{
  "n_layer": 12,
  "d_model": 256,
  "n_experts": 32,
  "experts_per_token": 2,
  "d_expert": 352,
  "d_shared_expert": 0,
  "activation": "squared_relu",
  "moe_layers": [2, 3, 4, 5, 6, 7, 8, 9, 10, 11],
  "router_score": "softmax",
  "normalize_top_k": true,
  "routed_scale": 1.41,
  "balance_loss": 0.0169,
  "balance_bias": false,
  "router_cosine_scale": 20.0,
  "router_bias": true,
  "init_std_router": 0.0193,
  "lr_router": 0.00185,
  "vocab_size": 2048,
  "norm": "rmsnorm",
  "norm_eps": 1e-05,
  "tie_embeddings": "early",
  "optimizer": "soap_variant",
  "lr": 0.00542,
  "beta1": 0.95,
  "beta2": 0.98,
  "batch_tokens": 131072,
  "seq_len": 2048,
  "train_tokens": 589400000,
  "steps": 4497,
  "dataset": "wikipedia_en"
}
Below are experts of layer 4 (counted from 0) of a mixture-of-experts language model. Rows are named up (a neuron's input weights, with its number) and show model dimensions 192-255. Each number is 128 + 24 x the weight over its row's rms, rounded and kept within 0 to 255. Numbers have three digits each.
Before each expert's rows: a language model's description of what the expert responds to. This comes from a sample of Wikipedia text that the model never trained on.

# expert 1
What it handles: Short syllable pieces early in longer words, such as ul in hydraulic, am in ceramic, min in prominent; also common adjectives like final, public.
up0:112146147112150128085089128130098167154117108135152160139112118106184173135151084152104146171119141085137124122092137115112137169114114170121109153132134124107128151121151159138102149141108109
up1:142122119152136122155103126116110130119126158092152159153140117144134141080124112148132109134170108134151125128096133120070122117099142157086102106142199107148147135096109126164142130111127122
up2:150138097171137132107130133129138141095073155145159105170145110118168152149153144108162142143135098114150106151107120148142134094105148107200107112142109122144145117147144133145175103144161115
up3:144129132141121099115171166082148135096129102121095139148147148180130149120126140096118128091154145098102098127125193149124093131117091120130181152124125121128104097138137103100165123140092104
up4:133098130151178129168112126108100116160155114101132106085142076131128148097109151111135091117157160088116169126068128163122100122085087095115110126165076085088120102114124139113137128132152113
up5:077117131143145089115078142069135134144114125133146093145154108100082108126073102148130125114140114101138137156129112121109100144110094130140121117106118123129146091167125110139120062092091140
up6:142104156167130109177117121115139155165143137179138118101198174149096171116105163128099126094074143138128136148107128135129117152148147120136146132127154148170124145116149090134127123165089152
up7:126101153106124103174181147116133104108111128161131122147097120146167100182119123158106126096152178114142148113096149125123140132103141137113105148174093133111098145161116141135145116132131126
up8:146101149092139170111119122149165156133137117097136141112137114120185112130147127135158117114118122155114108112146178129123141107123141153166109097171152128121169179114130184140138077119134134
up9:195147126127117135139124122152123155094139161083122083154140107110146123133101109115153164139176136129131113154066162124139148139156140114148149106142165166112080124124139136114155071164157096
up10:112165140115115107125123171118152159102127119103128110109154162142167103178116129101111184103123124115125137116144161138100135083179145172099162164135152102122153113108167151089119138097109121
up11:139099137146112110113123134130117087104132142136119136170145150114175145139127139103107124115106136127145114146136099119156102175138146130144080130129166107111182113113152102124170136134134060
up12:152127091125131091108150130097152078100129109134135132159144177107094145094144135092140121135123115100083066097150132112139086174125119117144140104137153127060111150129117123104140111138125155
up13:143117126146105141155123098125107124127133124110122127145096119149104145137123166104119166161109141118134103182154112092139139141151139101120116128139103170133119084163126112108119147074161102
up14:141127100154146140149073108128137155135128139122150117148165117137110140125138116116095165132102109136136121105137134124137117124130143097140103107103185132091187177122114147146110142113134155
up15:127081084097108111174101133132156141095107150132131127138138155119097134139112088161178119118145138102126059152105133137143144110158131123147094097123111162172113115132115128167156109193121132
up16:111150155135105139176137133181131092096126121108163102156170154137115140109136153101113125173155097113142123143179056138065140110096166116154154107128094139128102147138129130128108122104122157
up17:162155154154096171145129101160129124121143117117120093126108122115118106126127156141156150144155155107112160196122111104161111170142158116130131133123134136124113125148154107116141145146107125
up18:101150111126115168104146126095126123151152103120117139166098124111144145109106148158132146122112122086109176136089139100132121135153092114124115168188096122092140153123149141143079143122166149
up19:158152070140076129097157072127090101130151122152130135130139137154151157078147133107116116139161104151156169117117127122132173136175116114092090148119160148143164079143119123098131152144153079
up20:138153120141103090121100134147113140089155122144125119106134118131103120139123101122108094149118119125152115135135135130130109127099133121139085183130123100138141120168130169137116083120106123
up21:109128173163131139120139149109118155131104126183115123102098124107171146146092161123102110117111093069166123118123094109136085139188125090095158129178113109104136143126132140122112125113133125
up22:139130183108132155137139153174148147154105100131155134157110140137143112148129089141155130119094145089095100094130125161164155134112116150188138140162105138102101104135131115144157126158077140
up23:113124120129077092150109131133114116167138127155123132171187147141137128118099088146103141130162139111137131156128098130145146114119117207120136121129145144116153136107136132166097121119120132
up24:126073125114123141119125093102108127134124164134155119103101082098123158102108125131117129125161119120115120113109127139128097151100124143103142091131133142161151104134112103136097121132119079
up25:143071114142100161129131098147124118151080136127135115126108115139130088138100135133115096111145127121136145143137112121133108165139099136170091098137150113156097105127119150149150130154143103
up26:108120093104130131166102095148118110121161114150151083151108116116120148175111109180136155122152127107147138102163139116158085140115122137163116115121119131122134092153110115124089184142121142

# expert 4
What it handles: Temporal words such as after, at, when, until, before, since, the day number in dates like October 1, and starts of capitalized names.
up7:113115153154115125149095147105171107142132143138121086154107148143141081161087105146090135123131150102123127094128120103121114131141141143116116133154071154124082128155153172137148138101150153
up8:152079149130157170167124143152170175143051143102140157091129163153159121119117134123120169107118168171117141130108123144141127109179108122180107118145164125117146134140140162150122095187149138
up9:185110131158146152163068139176109160095103121110144080136148098146164128120129129113125153151145128155130128117093137150131141114150151116178096113134160100093109097121162115111112104162127121
up10:147167120116085154120096169134164134147128113138131131141157139145151136203135124099107138146141116106138113107106144152115140075154121159125144224127155121126150125100122161137121132089124138
up11:144123138127127081101160117161131134090119108140163116156102155084157129163142130132163083128095122155125106148137079147130137165163154142161163139115148124101149107106119118106130122115175058
up12:165151068137157103131157125129121101118138072109156169145136171127078138095109144130144118137124093107133073109103132118134125198139113113144133112123135118090115147120118134106169133137155189
up13:125118129120108131130098124178110129129123159102128149191142118149079150145089164136100135124099109135114072133168124110119132113125101113096119109169132107149135111136119124153109156110127100
up14:119110124156130135085136135117140134111124167128170150125165140134144132147131135144092165103098094165126123135128109092151137144102112091125131098133171091096150190112108135123079152119131159
up15:150122090107152106141137107162173157131091145149120134181122148124091135142104136175180149115123147107112096148103135141153149079161142122128084117130102136168122137142153152150142118135134107
up16:098139134162124116137159118153125136102113126143142162127166106152104163120145132102107172179146130125170133121133094167105146091072145134158159141135122126128139160139124141137090115103103178
up17:103127121137117170148110180146142160125097084128137082118131136136127162121134094154135124128131109132102125178114180095131102134134113148118117140123141142110135153113117104109174134178156130
up18:123128128125144139119115113096156150134127135117126135098111150138113131079108141167112124116128120100071134116108123139162136168162125130130123142132103141104127103147157126122115154124163139
up19:128151081164079125126156095112105092118160127126132161179146115173123169134137154135124106131150127171147145138166134136105146101139135095084117129122136129123182119146148103107155141107157089
up20:146146097160072145145140105149099117102151131116122125113106156124091109109103128139096107119101102137148060115121136113114107130146146146100102133150133116113143139152139162085133107127130092
up21:115101126156126130080136109113083158126095151164092110108149102127181104150142178147102086121109109084130123147108110090125108099133144110132173109131110107121136131118110131108129131103139120
up22:157118146133157162171123106122158119129123122093129120092121126145176093150146063160154109101115165127093108089113174157132133136108110128156158143146129141120122121132105074127171121171086100
up23:153098141123098139064103124142138133195146095170131103153155133152143130119096129124105132178159133120120167172120101125148164089108097124103108102143181148112117100105109140129099120188114127
up24:126093139079115174128106101084111127150087118171146123114096126100138154127120103114158156139149125076162073124145112110135075144118166117119125110147176141118149124138099115152081115075153101
up25:154079083111124161139097096125144160185096146168129138108120100113130131137132133157117087109113110134139109128101122125148122112139129087121148110130147126117079134121147127100136106154160132
up26:136106082111138124180085113155135124133138126165117126142123122138102108151164086171153117119169123110137119128155137109146119167103117132098136125131135079109134159134125133142062151139133146
up27:111109094165141168129133126134136141131138128153105130125149132153116140154095124141078103148172102140144117175101154174130121113145123168161158121169144110094156086207120110156070132126151127
up28:174114122123202104138111104157165120087117137102097123136155150153156105126154104148132142171141091170111167135145079113128151144124131143125134113130145120130113140127102111118098110112121101
up29:147155140105145128100112073140135110126130099181125179144125125149174162165162117142121107125101120093117142112106120103157145159096173117116126129124124148119094122096119117138108128117105123
up30:137142122119103158138147114124143120140117110122110156128162164158142122134161146130124141142129136083079127171117089096111130131128127115140123130103122122180151135174118084103129079079124120
up31:112118116146088167150145104126145117121147119157098116135077129150135162133103138146154119108130113144143130186132111116125143148096129162102139117137167146131130127148112154086121112102143109
up32:095144108143155137137114145078142146146150146138153133120147175190122137109094163169127113157141093155147103136131160127135164167107151135173142156099146147087126159109064132142119136115135132
up33:132142140153129138127130154155113131108128130140144123110127103165120127122142116148104121111156124110114140109134108085149136117142143125109131111153130147176110159086093188134168156114157165

# expert 13
What it handles: Determiners and clause openers the, a, an, which, that, where, usually after a preposition or comma, as in member of the, on which.
up7:116125146143124120141146163118133142136106129181142108202098097108173129140094112157090143118132131154142095080141140122165088122102138142100127168174109115104099129138131126125139136144143118
up8:154122118115118147138134130131140167124120149122139155161117152198171139138126113114164134106135091170135116128125102138147120138162158141137106134155220145121146161147153158159142106156161126
up9:153117118148142119159111135155121146125118140098109142143133084170175123096091138126140130183139165146156166155123156125109114158120137127132126094147144126087101135126133155110132109131162117
up10:134195093138126118148074187151164114139096161146145129124199133115159097138111113105132166124143142149127119171123140162139147105163132139129147139131134117127148118120152112142151156101146122
up11:138126124104108084100124098129137103130124105105174116158126134104189093162140148147123115177145101154115085135130121149125130167146147141145109127101147109102141137106121104092133139129147084
up12:108089135108103163126134118152100119134116083136154163132142157113126155109105137128093160165146126104122086111112129132129111165137123109132114127170147114079121171124120134115170126129122144
up13:122119121123104138142156151152131094097140084127106119176184093146112118128106135123106148093128124143106128147128092101108111102136154101114124115126094120126099106126153055136135191103165094
up14:117096094167140154129096124110145126120149119147170148131137148137140148163099115131109162117092127125157113113153165106113118119130104132165111110121205113121120165132102132132114126118113119
up15:124130098175102119124125117138121152126111122173146143172143155083085125138137091161141099139140156124136088120140142157126147098134142104118121114106138158167109129163117158121137131195118120
up16:070115101111139124129141170151114118130152141126100148130159116107116145130136096124143154143131096068143124146158098160115099109073179121132134142139094104106111141134129101138076146089131141
up17:124138109129104171139138162121120170117146129126117092093121113149149115109158099146129100138166126103076104177133183129154106125146130145145144133099135114135132154120123123117155146181124108
up18:134124113116114139116116146068143191115099158142127153091138156094131140113137142150130117090105121113067161117110124124123132107185104119112105140167129120126166133138133150157083166127157146
up19:146175118143071133116158111100086108181131141143152146139148117175135135076163152119134116136157124146178136154169164133121170127138145124113121126157159156145165091119122109105135134134175103
up20:122128139164127134119141121180090109086139078101144141119116160113107109119091113125094117105113101137137141082156120127110149121119123127140120160149091134114114135158132111122106100114078159
up21:091147121146119161100149147135140138132098114103116115119124090136184130130130165128096122114144101125145111117137089124130111143139132102101158114100119131153138160119100125092110106118147111
up22:138124168135165111133130125142129124135120109113156130120133119167096114110115069141162119127103162127089102121137139156155124180116099131145175144106159156117116114167114096100164112124084113
up23:114102138153068110106102133147131146164162121201138129154157127129123129139088118152149106156108121130166134178128087104158116114117143163124112152106142125104109135123115106111095106120106120
up24:139126153131105111064107115119110151112081127143130117118080142150109137113093093116142122164158143158119056099130122142131100142178163116148119072130164159142164141169116127122112123111148095
up25:162128095117118198120087122135139105127135118191139076098099107109141082163134117131086128106127131147141141132128129111139097107107117131128142115139127142107113090120118128131093092112151120
up26:121101071109112118114077130155120100134146121153152149152122153154089130138166145168128140146142146088172112126178144151163117213113137162132108127119177129139120096140146138118066186134130107
up27:100113105169142173132135121148173193099131089159114110169125113124137108076132092117099159148133113115138102149123141193109149164137140154123143117194115136090134112156120129087120135121121123
up28:160134157103152124129128113168134130098091111106154107134107131162143135187157104163143113129147138100147108123096076102144128147163105117155135123146116135150125086152121090121122133135081100
up29:076134137104131144158103146135131116124132149203134133123128107171102154137140127117090111131124098108146122152132135087135104130100127113135118130132096143092162121118110178123120129125116144
up30:139131128120101174107110105120127107107117093139092178155144154167123130124161162158141124131100092105066133155110095105117156119125123099098120130149095109164125143161097131159109096124137096
up31:105129108149105178142086140128135118126133115164099111137094132146161129126121136117164110131167114116185162147096150092131130149078113127108136120136110111150120147145128150131142081097139112
up32:108141131120155162053165116100099134102168175122149124124136142155105141109124147144147118117107099159158114112119128122128158141081118124146148135086147159121136153128073152153119125132109125
up33:142117103167126139140115143148138124120117146138127142157158082103128139080120119170088130130158122119116137092156111123147145130160109079132087104150132154157106183104102162128190149151162116

# expert 16
What it handles: Final pieces completing a stem, such as ed in claimed, s in deems, ing in decreasing, l in Evil.
up7:106099155165092138152124144137132114140092106136149111187127117100118093123092139159101149095110125143111121111116140134155128117131147145102137116149112144122115117163135153128140119106167128
up8:161091104076134122136143130133130181105090099111155175109094148143162128090143135158147163107119098169142100102104152093123131127141139172146120137164149145134132130154156134143120083110156130
up9:156129127138140132186085140151115165116128106120131104143112148144128121176135137128149126142172168154116089183107147130143146099159150150143120115132121115121113116107133130072111090157158121
up10:106116102121094134112129145139110117106128131123112142141171176112172081134090122121135148170121158108131136130156113162156152090154175145148117163165166134133177096096127141084147150126128135
up11:134134143141143060108122126148110105148152129117149135151123144134144101105154133122109113133130134135116094146142075154126141174136147132131146159137169144081164117101108111098139148139152090
up12:111129108140126076116150130150133128110088107137149161111146136110099152084121146117148140176126134139112096102141121080115109164108125120127141098146090141091137136126152095134163124112141137
up13:139128162126112128156123141141157136091117125118147130169141094142110137136114171124128122118117139123086062132119112115120122126160147105135138084157109124138120107134110117147093177080134090
up14:134139092173151171105111142102098156108144133089179114116131151107156137128108112144110146126100135152146126108141114090142111128142124115115140090134185124106129174131123129149118137111124128
up15:093108093183116141133112116109138153135092135143127153174124161122105116137144065183155146137127150123168107113136129153158184126175146127121112118167120140177083141146114126139156119180111112
up16:086146098170138163091133126157146154123114131121114132100179083149112138099127149125113149157116121111151148124141078170107129073106133121143129112120088156126115132114172133122088125151113090
up17:132143120094124151171124174101124130139120095118115098154141131127146119085139135113123132143142134113117158156124133127137094115147155115127150134127127145093137155101119123100181180170124142
up18:086123102111153151106125129075130150128148145138119121098121115127148154107136130160116137134132117115108143108108115132129140167142095132131107128143095134131151145144122134121111147113139128
up19:138148137157096086075136124111126119156105084128079145145119127172135123147124163129158102126124110168111111151133146173113151103127114100107117091110137156168215131145174122129124133095118104
up20:104158110145094144113103083150113087130167107140130122106100179101115076134136117100128143098125105107125109121140164128153109142121130127152128138118133104150115112174132121126126082095137130
up21:107101127145138116080111144093118166112119132124111134083096119166116097107163155141119087112151107108122114112139102123143111165133095089065151125158124108131122142128147091103134131113129109
up22:127141153119129116147124138140119155141118109093154121123121120115145081136133070151124127067109163155099120128118131166144167155138102136141158151129139142139124104137146092134123161135086125
up23:115133147111078100068102140140128109129094088159142162160138152164097144144137105114104116162120142110125149164183131138161129101097123147131148135125143164102097135091124159126151165092126108
up24:112092107158154103101065055127140133166116137134174094150086116118129150135141100143126137138148095122128082136123122102143103126105149149101116078102172167121144139151124097119084115120150084
up25:127114127113101141181146136127138099144154077155133073162076137127118118152099127133111111112133109129111118127150124127149132150109115145115133085122165114177094133145131169133152133121149114
up26:113140114119185097126123121152140128139138097169185101108093138136084119162160129171120169111171123114152133124135115141114118173108138169115133076115150122120129114114141129102097184164149115
up27:123134097161134167089112145158143128116128119147145095116149135128118105094102118072103120141146128144149129111089180178117124162151124176129139121202134099083128143180128098104120128116161122
up28:161169152115179131159131123159155129085118157121134128104123130126128152149103135140135157160117124152135125132138086139126107133120153115143156103151101117114118135111106100139120122131096107
up29:134133136089141115144118113168129116108139122168109133121107126097136133114161135129106112118155131063144123157137142120148145120094129107096129128185102135114158148102106121146126127104131161
up30:147096132124155123152129088127166095086122118124086131148162158131122136109134136142166127154099078107081137170138126113090119119146102123118137098158120132170124130151111107110115071069121124
up31:123119143138100157162131112116144106130146145131097093164104138151160160126117117147132151149133133136127129113201147103111120149091130114107130135151126121108131141111121155108122136130141165
up32:100149103132146152123170116112117164134136218138134095123168193151130138106087151142142124099132131177124107156117104134106138149115128107145112156139188135115135152107086128180113148136116116
up33:108118146158103114156150115127103157098165120136127123149121125139134128090164104139075120115130129127120162115150131141108126118142127095105127096169178098167122168121082163109201096145142150

# expert 6
What it handles: Verb stems that take -ed/-ing (work, allow, reach) and words starting headings, table cells or lines (==, See, New).
up0:145159115117154166102123111154133119161087079160151117131140144135164141119152107145090138113119182143108122110095148140127129147108108133148120175100132132108123141103153086121097172154122095
up1:145140098084127128151120124179145152167148139131140149162123124160144122083103110120128138134094121150170115108141114136096099115107133170122070113144163129166093156099123157172140127097159135
up2:161122102131097127120118162172123158077097132131153121158154114145165131168174142110163139126156094085146101139133109100149120119096137079183100119140129098154171098119119163165132109127163115
up3:155099139099096161098118185107117154122109115111133122154128123123097138118102134152150119135162144135119118117136194136154110113119154145148154140144136143142089104122137133085174135106100099
up4:159111177163164125137103160114119113193150154098121081102129078134133140135103135157113105095153139065107172112095116130146139097118123128129144118153148145110128101120127136167154127126163124
up5:116140129179134106145112159090107128135131087150159110122121125113117128095095128178169139140161118125178153137115137119097128115120084113132116159107110103168109153129077108133124073078111172
up6:114115139171123147166116105134111131148147138201137129099196176120135137119094175045150136126128110070130099166114148134123083151110133111116164123130112123150110118133097137091094113167113132
up7:093118147148114133175134145107106117168147114170120138178108106086150118141083108146104097107119144111125131088112140119136116113102142155098145120157104153123138112162109177118150151144150148
up8:133143104108125128131127119130174147114142130114133173105128164152167147137107096152114105106107113185148135146098142124144098131115146146133120100164118150156141148149157154133143079141156107
up9:186140125151157183177115136156143136119122130101120095167102133132153130137140131098149111132161154150144128138117123156131122122163102138181113123160132115100090107109156128087147111131150094
up10:120188127106085139092086142112159125133116121112137091098184128111166103192122126113120147136136134092111143136130151080095148110139130126135147172140138098126123145123123140102129123133138115
up11:121131129127132077073112120157128111115162098120142137146132142100200129167134146109132114132133112171169101180151083174182145194135152148160156109131139094075142100138140095109113112115136065
up12:140127110117137113102159125104115124124108071142139142150134154102098147097153146158109133128080112123117103110173130117107111158142111110148145113165107148113131148141128140124128117115136132
up13:155129172133105135128102130153118126108124139112153163149144104111124104143124126113144105143126164131159109119140142111146155103138124128102120091159147104157115111149093114136123160092143060
up14:125124145179143181128105130139144114111136123093145177107137135124153139155116113157152140133114116155112125146152122128159110102147108123137146108115201102111138168112126114163130106109110156
up15:135118082109117125124166145137125100102112134167144103157109151102121104170096116132170135147166159116098115130127142160148159102141166106126086136132149166192115135148106160141152107113119134
up16:095152126143144122136138157155095137116173128154154157103143149172105152081118130137122116141146084105145123135158092175100138105087124171153158135118137133137146133120178126122111137139119108
up17:166121147127135164197116146123156133110118105130129112120128130154144083129115116115128098143144124131104134132103148129139125145119131128102136148145142125136117112142118093104151161142131130
up18:132152150095109122143127120092150133124112140131104165110124164102112141072147157153110131056098145102118134133108123106109137164133094117118150129151098158109135148121149168151100132127168133
up19:124169115143117119090149136126091140130102109138104138159156130125128143117143181122157091126149135178136127098114139127137178154122115112110104113124152128153180118141167123119160141107132100
up20:156147160125066119121103085099110101101167142097156152100139153118106120119097136094120129117118131123161102141171141112125111140127127124127105156124105097130143132143112159126099100097131113
up21:159112132103125114118140104094108168107116100138089114081081117176157114135139151132115129151122132092166148130138123105098097121169145110111164114144100120122125131129127112125143133124151114
up22:172135154122153162134127125168136157148126101123115101117149100142149106115114088136111118129083121147126119129123181148130132143106093111178145162144149145109124116140121105114130093157097134
up23:123121160120075106091103144122139119149118147166095137161135153136108161150124107146132109183136116127155159149146112094150132098116089151112107115096138176108119149138099145132100080149105154
up24:133114148124142127112092122128114137141119111148159096094089122141139162084110114129136102140154116149124090114113110152135112123108153118103123063121140164118134131139096091110131082108128060
up25:125145113129125198168099110144145092153154116147107095144100114123156108147133105133113110115083114174109108088115125118181108134129106128122140108131122120152108144119121158144117137148131124
up26:127113081131118120152115128160147099120157112136165117136140120160099103161157124154124145117150083111170119126150147122169093193124096107144120104121165102142129131147134101122085177131182129

# expert 31
What it handles: Middle and late fragments of long words, such as b in exhibition, ic in technician, ion in extension; also list, Association.
up7:097124129143139134149123126135121123133118136174130154161146095157122099098143151142078126126134144144140116076164122160148111100108131166136136115188105098153105134145117121141132146119130102
up8:144106075114152141135123129111119185113100133088143138125091142110134132122130132124114172119113130152130116128130149124149120095150182177133160114169148144125145152142132151129095076137148109
up9:165160107139139135181114141158106131064111134132129094143112124151164108124128108145144161175151155130142095178113171111136174110185127112170127104136146123082105136135150128093137103126176112
up10:103190093139141140100144178152122130123155107117122109114135159171147096170109090126101176082126139114128125160130144153125157101149127122104138180119152145156146134110148152107145096105143093
up11:147137132089133099138138152135120102134142106154147140147112162055174117167147141143113097133142126158142109177124101152130161134170148116147103123091170108105165097085117115104131138123158134
up12:141091109119158102112156143153123106117083090154157159155110112122106165095125149116104124134080114115138082114135140082142147146153147147145129087156177170130115150160161121108139143104140124
up13:137176145112097151164125145126110126107109130154157112195153102157097127147132151097122126115131114135137116169148132128122120114137152106136103094127107166133138125138169124105138174057101094
up14:123119100116135118121105117139165112129139099113131140118141176090129156117091120144104142111107129139131118089158156162149130126123142117145127123110141150096133152117077134128107121149183165
up15:093105102161122152179114133110138126125092145141151139172147127120103123157141127143167136168174119126153093156126149168139127108167149146131140113153110147197086119139157132158153137141120115
up16:094153107153110123109129160171144121124121151088151134143159091163104159146156147140152152167140107093146133134182104157080123097104155134113160127158100127115121131135130133147091132126141124
up17:121113125168104162175098179159128155146155072129127109077137157118142141102108119115140121104153138142116135164110153131107107124097139123114113147104151132103133166102140088143161164127126090
up18:174136130114123146121111145089124154088096137131088126112119156114122136127082136177104125069121140091088136128118135127129125135156125112127112156197088121103147129136128155143075134144154146
up19:164149096103095101103131115132070124100149092160110133181136134152127100098141142112150092122171127141136123119135171159133141159140136102122131109109139179124188117160157132156154128104177114
up20:121148159140122126118116112153111098107188132111139094140137132145126125124121113127100119097171106092158089098155120137141113138101099125157090142122115114160101098154182117133100096124122160
up21:134131141131087150111110111133132133133118105153105132123129127168170107119115135113080064138131125074148144114157100124138100105147131098100141107134105145166137131096124144095151097120147109
up22:113151171137136152134090144120139139137093086124146122081154123156141134113144082168158135111094161078093143107087121129173137136115113121167133157133128156145148072103163107112141147148089124
up23:102133122155074090083114132129127145129159104152136141173151140133118128123093145122135139175132141148129143183141150112136130127122152147122099148111146137099111189095104132143125109134110133
up24:103109141133151118108139135127117151129112156137119122122083098108177142114107098134181096134172110109121094117140125155136079172095151140130113093094176160146152144177112124123110117137149066
up25:164143081137121189171120124123177126126132147191125096147110112100143128176108149157088124097124127167147126136148132131159131134142126142105099097137145141135126141126150146136145144120146135
up26:112119105111141116124135144133117107090142113169142121129132133128097098152128102197154145148139137123162142121151164131161110163124149156127140107136142137133129117127152148142062192124098120
up27:149140090182122165134153118104145144095148089145153113148156146154151134140092122148107167138121103135199102151117139168122136156166115160160127137187129111115125106158101110104115112110160121
up28:155171123129171161108101124156143152092114136143184133102088139112121130122146128123130131133099137141152135149098108110139140113121158137159114140147148122074125146148139118107145134131104150
up29:134130135105123163126118081164155111171129084167170133116142128126154135131139163105145101144156104099177121095099140096102089157100127115114111115137141126086121145083125116120078101142134135
up30:138126142136098133165090103080133100130141064116100147171150164155097153124166162099142108166118137069104125180159114108129099128113144126122131135137099132144109127163070115122110078110128114
up31:090087154126094141171117126110150121118140139130100130136121131118171161143139142132165152154154107174142126167149151082133158170123102161128104152147132091114098091132138138094116135098136099
up32:135142122140128141080140139070121166138124164109161121108131177168146128127105123150134126153142109171136111118118154154121192108111163122180131181090143128121127162142077140165106127118151099
up33:123101112141143147167131115148132085103107112139103137167137115152119117093136109154082118172157114106127131108142123125144139149153112094104124108165146133147084160133112151142140117120122132

# expert 23
What it handles: Sentence-level function words the, The, it, not, and word endings such as -ed, -ation, -ition completing verbs and nouns.
up7:125136154112095156161153134125140097153115147138144111159128112128118090157122140201114138091162150140119100082114146139103110115099151140122110116135117145113069107160138178136121129135147162
up8:169093104097132138154139126119158158129125132128148164118129124136190118104102128115141145102124119129147110102137127126143113110151128184156132131139151124095151137137174147114111109134151125
up9:148124124134124114142122103157137186096116113122157136148138124146150094124118120124135139151132120132173135127096132153141149115134130129162125111121160157084085163133157121101117110132190152
up10:127183089114110145139116140149147146111121084135138146132187137139185084128116162095119153152097123129102133134125166140140118090175132118117175177150142149124153127144097132126111132090114122
up11:141123121105158096113136112142151094171121108120185123162135152077214133182151151170112125154125134145144110108178109167130156178104138100148110105127152134108151107119120092118115126127105072
up12:140135105147120105126142110125141132128088080145140175162156131099113178091098126106107139141120102126112066102113153104122145123120124139140136110124123125098091134159129133120149106094148111
up13:138128121168103161159121134144117102108117124136135119189136118156075133153126179136112161132118103163154106136158117112132123119151123080102077103131118134136114109148124083157099181113130077
up14:147133131166128146108086124126156118113102131105161129076126122118124101155114138135144139132103130129155123108145104106168107156157113108168084124148160106098186183121096094116097124117130163
up15:121105096144117104158105141116134127132127169135146127115131147131093125138143096148115143119144149066153146146104151163134150100130164113146083124115096165130104125168119143157126127106123101
up16:106168120141142110164124155170094123093161136107149131120147103154092148101144153092108153149160101086173095152172090163123165103100129088150154114135114149129098130154172154110103144150119126
up17:143133146132088150143122142121161159113151115151130098125158157110115118100112133136119144133113158103105110163113154160112110140136149095141142135104131131099145133119127096086156147166176116
up18:113136133103157107131132115088153157107111145119120145140088122110115145116134148171136171129105123132082155118132126098118139119144122088143105143192122141148137121116135177152096136140179152
up19:139179109144070120128157094099092165167130121137115132171154130141104105110121115095168116086135103136172164134163143144146159155165092129099108113115148167090145118157130132109147128131202069
up20:149142118147114181148156104136116077128143116093172106104116161147133142145083139107143124131101098140129095127139122136114096119121140105133124147111114104144143111131126123115110127121152149
up21:126142144159145117104096134122120160112129105147119122116138098148171136110144167130087097114118082099116099149147137141112106112145156097125145123110096145137126118105105125130156110113134086
up22:152136156165171175151117121162140136161126102164130139078129106129124109129130091155155157105086116163138121092107156165154169132099113130149112135157121142161113085143130116130163111122121161
up23:146132129158135117136134133128129155153112119184102109140149109133146148145065120153130124178166122146123134177150118102146152128123116138113125128122132122139137136129100135137136121117092142
up24:140098135160095127121084075081097125154092126149143099122070137089141147129121122111112115160147103147131096087109094132155099135096168133157111076155145162109152148179110104115128111097142088
up25:119102114136133147178129097157097145103161114157136088105156122117131109154094121130146110113113104132135127150146114110107141139102137107104116109133141148158093132091115131118144105129125172
up26:136108078130138100133080109155142131124149107158153116125124150134105104148160087153158109142170151068160104130154132143123112138103130139114127114123143156114126116171142121133064187190129126
up27:113143099199092172120129119124135149098121115126158104125115175123157154105106075128110159157166107141170112138106142154108130115118144166167120116181130117106119103179114125133102124128124141
up28:137118126094154140148114093175133102055114147124152150111142119087166170160139115154124099148151106131137152144176088092149122138173133074161107139165098083124134130148118125141106153130130151
up29:111144170114144152143100116125143120161148093126082133137158077135110149139121118125144118106125149093155113107116151089103111105101149084091121147131145124098122143098102126144100143135079129
up30:153117115123132133159116127103134141136134084138114135138134162151115127109125149134140117159126111115106122159154102129161128111128140112156131111124143117139147123162079078144101096108156104
up31:142110157157119124191131123110134094110145120150126118131128165135178151099116119112154131168076117135151138179162110097120137148103116152132110083139133100135129097122094081098119126087108118
up32:155154102143174123112134119096145160119166160133158124124156157144157145093100143127154102139121109157157159131121106124102158168127126131160115150090153139151135154139102108157135108133128136
up33:134135107134136127143133152159107147099124137114127153150132136144130119112130101096093134117150107136093100087150131117144083141143124110111090099169135120173113136088067171111149148119153148